From a checkpoint of a small mixture-of-experts model trained on Wikipedia.
Size: width 384, vocabulary 16384.
Below are experts of layer 3 (counted from 0) of a mixture-of-experts language model. Rows are named router (the router's row for the expert) and show model dimensions 96-143. Each number is 128 + 24 x the weight over its row's rms, rounded and kept within 0 to 255.
After each expert's rows: a language model's description of what the expert responds to. This comes from a sample of Wikipedia text that the model never trained on.

# expert 46
router [134 117 128  86 122 126  87 148 136 150 148 134 137 131 113 132 117 165 182 124 146 116 106 129 137  92 131 162 109 118 105 113 142 136 127 109 138 187 149 102 143 110  97  84 108 127 126 120]
Description: Closing punctuation and units

# expert 17
router [141 116 142 109 106 117 101 139 136 114 132  94 142 170 139 136  91 125 139 115 142 134 105 132  87 111 115 136 117  92 105 145 161 150 138  98 155 131 119 122 142 146 103  71 126 132 111 137]
Description: Line breaks after titles

# expert 42
router [139  71 139  92  96 117  97  91 145 135 148 105 123 133 166 143 118 142 119 120 120 116 139 138  95  90 153 122 101  74 104 162 136 135 131  92 151 154 136 112 156 125  86 134 121 147 159 119]
Description: Table header cells

# expert 32
router [123 110 148 113 114 105 112 137 179 140 161 107 161 133 159 142 140 171 148 125 135 119 130 114 116 112  98 123 129 156 116 133 132 161 161 124 115 154  98  96 135 115 124 106 107  88  93 173]
Description: Table cell separators

# expert 19
router [161  95 119  73  93 117  85 150 157 172 155 121 164 123 145 140  98 156 118 122 152 117  88  95 135 101 155 123 132 127 100 135 133 133 117 101 156 163 130 105 133 104 120 105  87 133 126 135]
Description: Capitalized word-initial pieces

# expert 34
router [115  82 107 104 112 125 101 133 193 149 163  95 146 146 141 166 120 179 124 124 139  84 119 125 118 126 131 175 147 132 107 178 132 123 150 103 131 150 137 127 100 154 100  88 138 153 114 151]
Description: Syllable pieces in names

# expert 13
router [125 104 144  83 118 129 107 133 153 167 140  95 160 145 138 155 128 152 125 116 128 119 130 150 107 106 116 178 139 123 137 134 153 139 163 121 127 185 119 137 128 109 122 117 125 116 125 151]
Description: Separators in numeric lists

# expert 36
router [148  89 141 108 121 112  78 158 129 139 134  98 172 123 155 144 112 171 173 123 143 123 119 135 109  96 132 161 155 128  95 158 143 128 132 121 151 153 119 126 134 105  90 120 118 142  95 163]
Description: Opening parentheses

# expert 26
router [153  86 112  96 124 114  98 137 137 142 149 123 174 161 136 106 120 150 148 133 161 115 131 126  87  92 100 172 106  85  94 131 157 102 145 113 187 155 118  83 133 108 108 112 122 147 109 160]
Description: Word-internal fragments

# expert 23
router [141 121 125 108  96  97  87 150 138 149 151 114 109 148 121 148 103 153 153 104 158 119 125 125 131 114 124 141 132  93 123 147 160 145 138  98 155 145 151 114 120  88 108 105 105 128 145 130]
Description: Abstract and event nouns

# expert 11
router [156  88 142  84 128  81  85  98 164 155 136  80 121 160 143 139 122 148 135 118 189  90 123 153 131  89 107 143 115 110 111 145 156 138 124  96 136 134 176 109 168 123 104 129 114 136 127 114]
Description: Nationality and domain nouns

# expert 7
router [132  88 153 105  89 118 122 124 161 152 156 139 139 138 154 151 118 144 131 123  90  88  87 151 109  93 113 136 135 137 119 167 147 154 130  79 129 146 161 124 125  80 107 109 125 139  97 145]
Description: Titles and fixed phrases

# expert 27
router [154 117 121  78 109 128 105 104 187 148 147 109 111 129 136 151 101 152 133 150 150 108 123 111 101 136 105 118 131 117 108 142 151 150 112  90 158 145 152  76 142  77 112 126 103 126 132 139]
Description: Infobox field labels

# expert 16
router [138 122 123 114 113 113 119 167 143 140 142 101 159 146 131 118  86 164 125 112 164  97 134 127 115 128 130 136 124 119 102 150 152 146 156 100 170 147 136 101 122 130 121 112 123 130 123 174]
Description: Commas and conjunctions

# expert 24
router [107 133 152 125  86 102 117 109 132 118 150 140 125 126 132 120 120 146 117 117 113 104 101 124 109 144 120 140 115 100 107 156 136 172 133 108 163 185 144 116 146 126 117 131  98 115 138 127]
Description: Prepositions, word beginnings

# expert 38
router [150  92 141 117 125 130 122 155 133 122 134  94 150 131 161 156 104 162 174 105 116 129 129 134  70 104 158 127 134  93 108 139 145 143 151 110 151 157 133 135 135 124 108 100 128 128 147 134]
Description: Section heading words

# expert 5
router [120 116 109 106 116 123 107 101 154 127 154  94 145 161 140 158  98 157 151 117 144 132 132 139 102  97 102 141 116 112 105 136 146 141 145 103 114 156 141  89 138  99  93  96 114 133 103 169]
Description: Closing brackets, line ends

# expert 2
router [149  94 154 114 101 117  99 142 144 135 165 119 126 150 146 140 116 137 162 104 153  99  71 127 117  69 128 139 102 106  84 126 122 140 120 105 165 170 141  98 127 107 110 113 114 133 133 141]
Description: Quote marks and verbs

# expert 44
router [130 110 146 113 120 124 101 165 142 140 161  99 143 152 149 142 100 123 138 125 150 122 113 137 110 117 118 151 137 131  88 158 151 138 141 108 152 178 143  80 124 119 105  77 112 123 101 100]
Description: Verbs and participle endings

# expert 47
router [153  77 142 106  90 127 125 141 157 111 136 122 143 135 126 150  87 148 140 121 131 123  97 116 111 120 140 117  87 119 110 201 130 148 151 113 130 164 129 112 157 118  82 107 145 147 117 149]
Description: Name-ending suffixes

# expert 28
router [152 101 126 129 115 124  98 119 143 134 145 123 135 141 145 125  75 140 128 131 149 113 125 143 108  95 143 172 146 110 107 170 137 132 126 119 109 173 133 108 137 146 119 103 131 105 101 159]
Description: Line breaks, sentence ends

# expert 8
router [166 142 125 125  98 121 116 128 156 137 142 104 162 142 169 149 105 140 158  77 163 141 129 113 115  88 140 172 102 108 121 147 159 167 151  96 115 155 130  97 128 137  83 129 103 116 121 129]
Description: Word-ending suffixes

# expert 4
router [145  92 139  89 108 123  99 124 120 151 137  96 147 115 135 144 122 173 134 106 151  89 134 134 107 118  94 112 140 136  88 174 159 154  96 110 154 164 127 121 149  61 101 111 119 142 137 121]
Description: Proper name starts

# expert 41
router [133  95 142 115 124 109 112 104 141 148 135  48 143 146 122 193 100 125 163 139 145 105 122 101  99 107 126 121 115 123 114 147 120 164 167 123 109 134 124 120 161 102 106  96 102 129 130 167]
Description: Name endings, possessive

# expert 18
router [154 116 129 118 133 123 103 127 139 114 142  85 145 104 152 185 125 148 139 108 132 125 127 124 112 106 102 134 115 125 117 156 167 155 107 107 148 186 104  96 140 109 105  83 117 130 116 149]
Description: Colons and prepositions

# expert 29
router [122  91 167  79 123 127 144 149 134 136 181  72 141 138 156 136  84 127 127 115 168 112  76 104 135  72 123 146 114 101 108 125 129 159 124 101 144 168 134 105 164 100 143 107 127  99 115 141]
Description: Sentence-opening words

# expert 37
router [164 126 168 139  76 136  96 139 142 132 140 104 142 132 159 167 102 150 120 104 130 120 123 135 122 116 165 109 163 139  95 151 147 156 116  87 168 176 115 143 137 103 125  85 121 125 142 159]
Description: Name-initial capitals

# expert 9
router [173  97 146  66 108 115 103 118 138 183 142 108 122 115 153 139 114 169 160 142 160  91 114 127 111  95 122 152 134  90 105 143 124 149 126 100 145 182 150 122 145  97 118 123 120 130 152 138]
Description: Table header words, abbreviations

# expert 33
router [149 120 164 134 130 132 133 156 142 152 172 106 177 154 181 151 120 135 144 134 115  88 132 141  99 126 146 144 120  96  90 148 129 137 127 115 133 127 120 128 149 125 136 112 118 163 104 167]
Description: List bullets and pipes

# expert 22
router [158  86 130 107 121 109  83 108 140 133 147  79 154 120 131 182  89 165 172  98 141 105 129 132 116 129 118 146 149 111 133 133 155 164 157 130 163 177 146 118 144  99 125 116  70 112 105 133]
Description: Name-ending nouns, plurals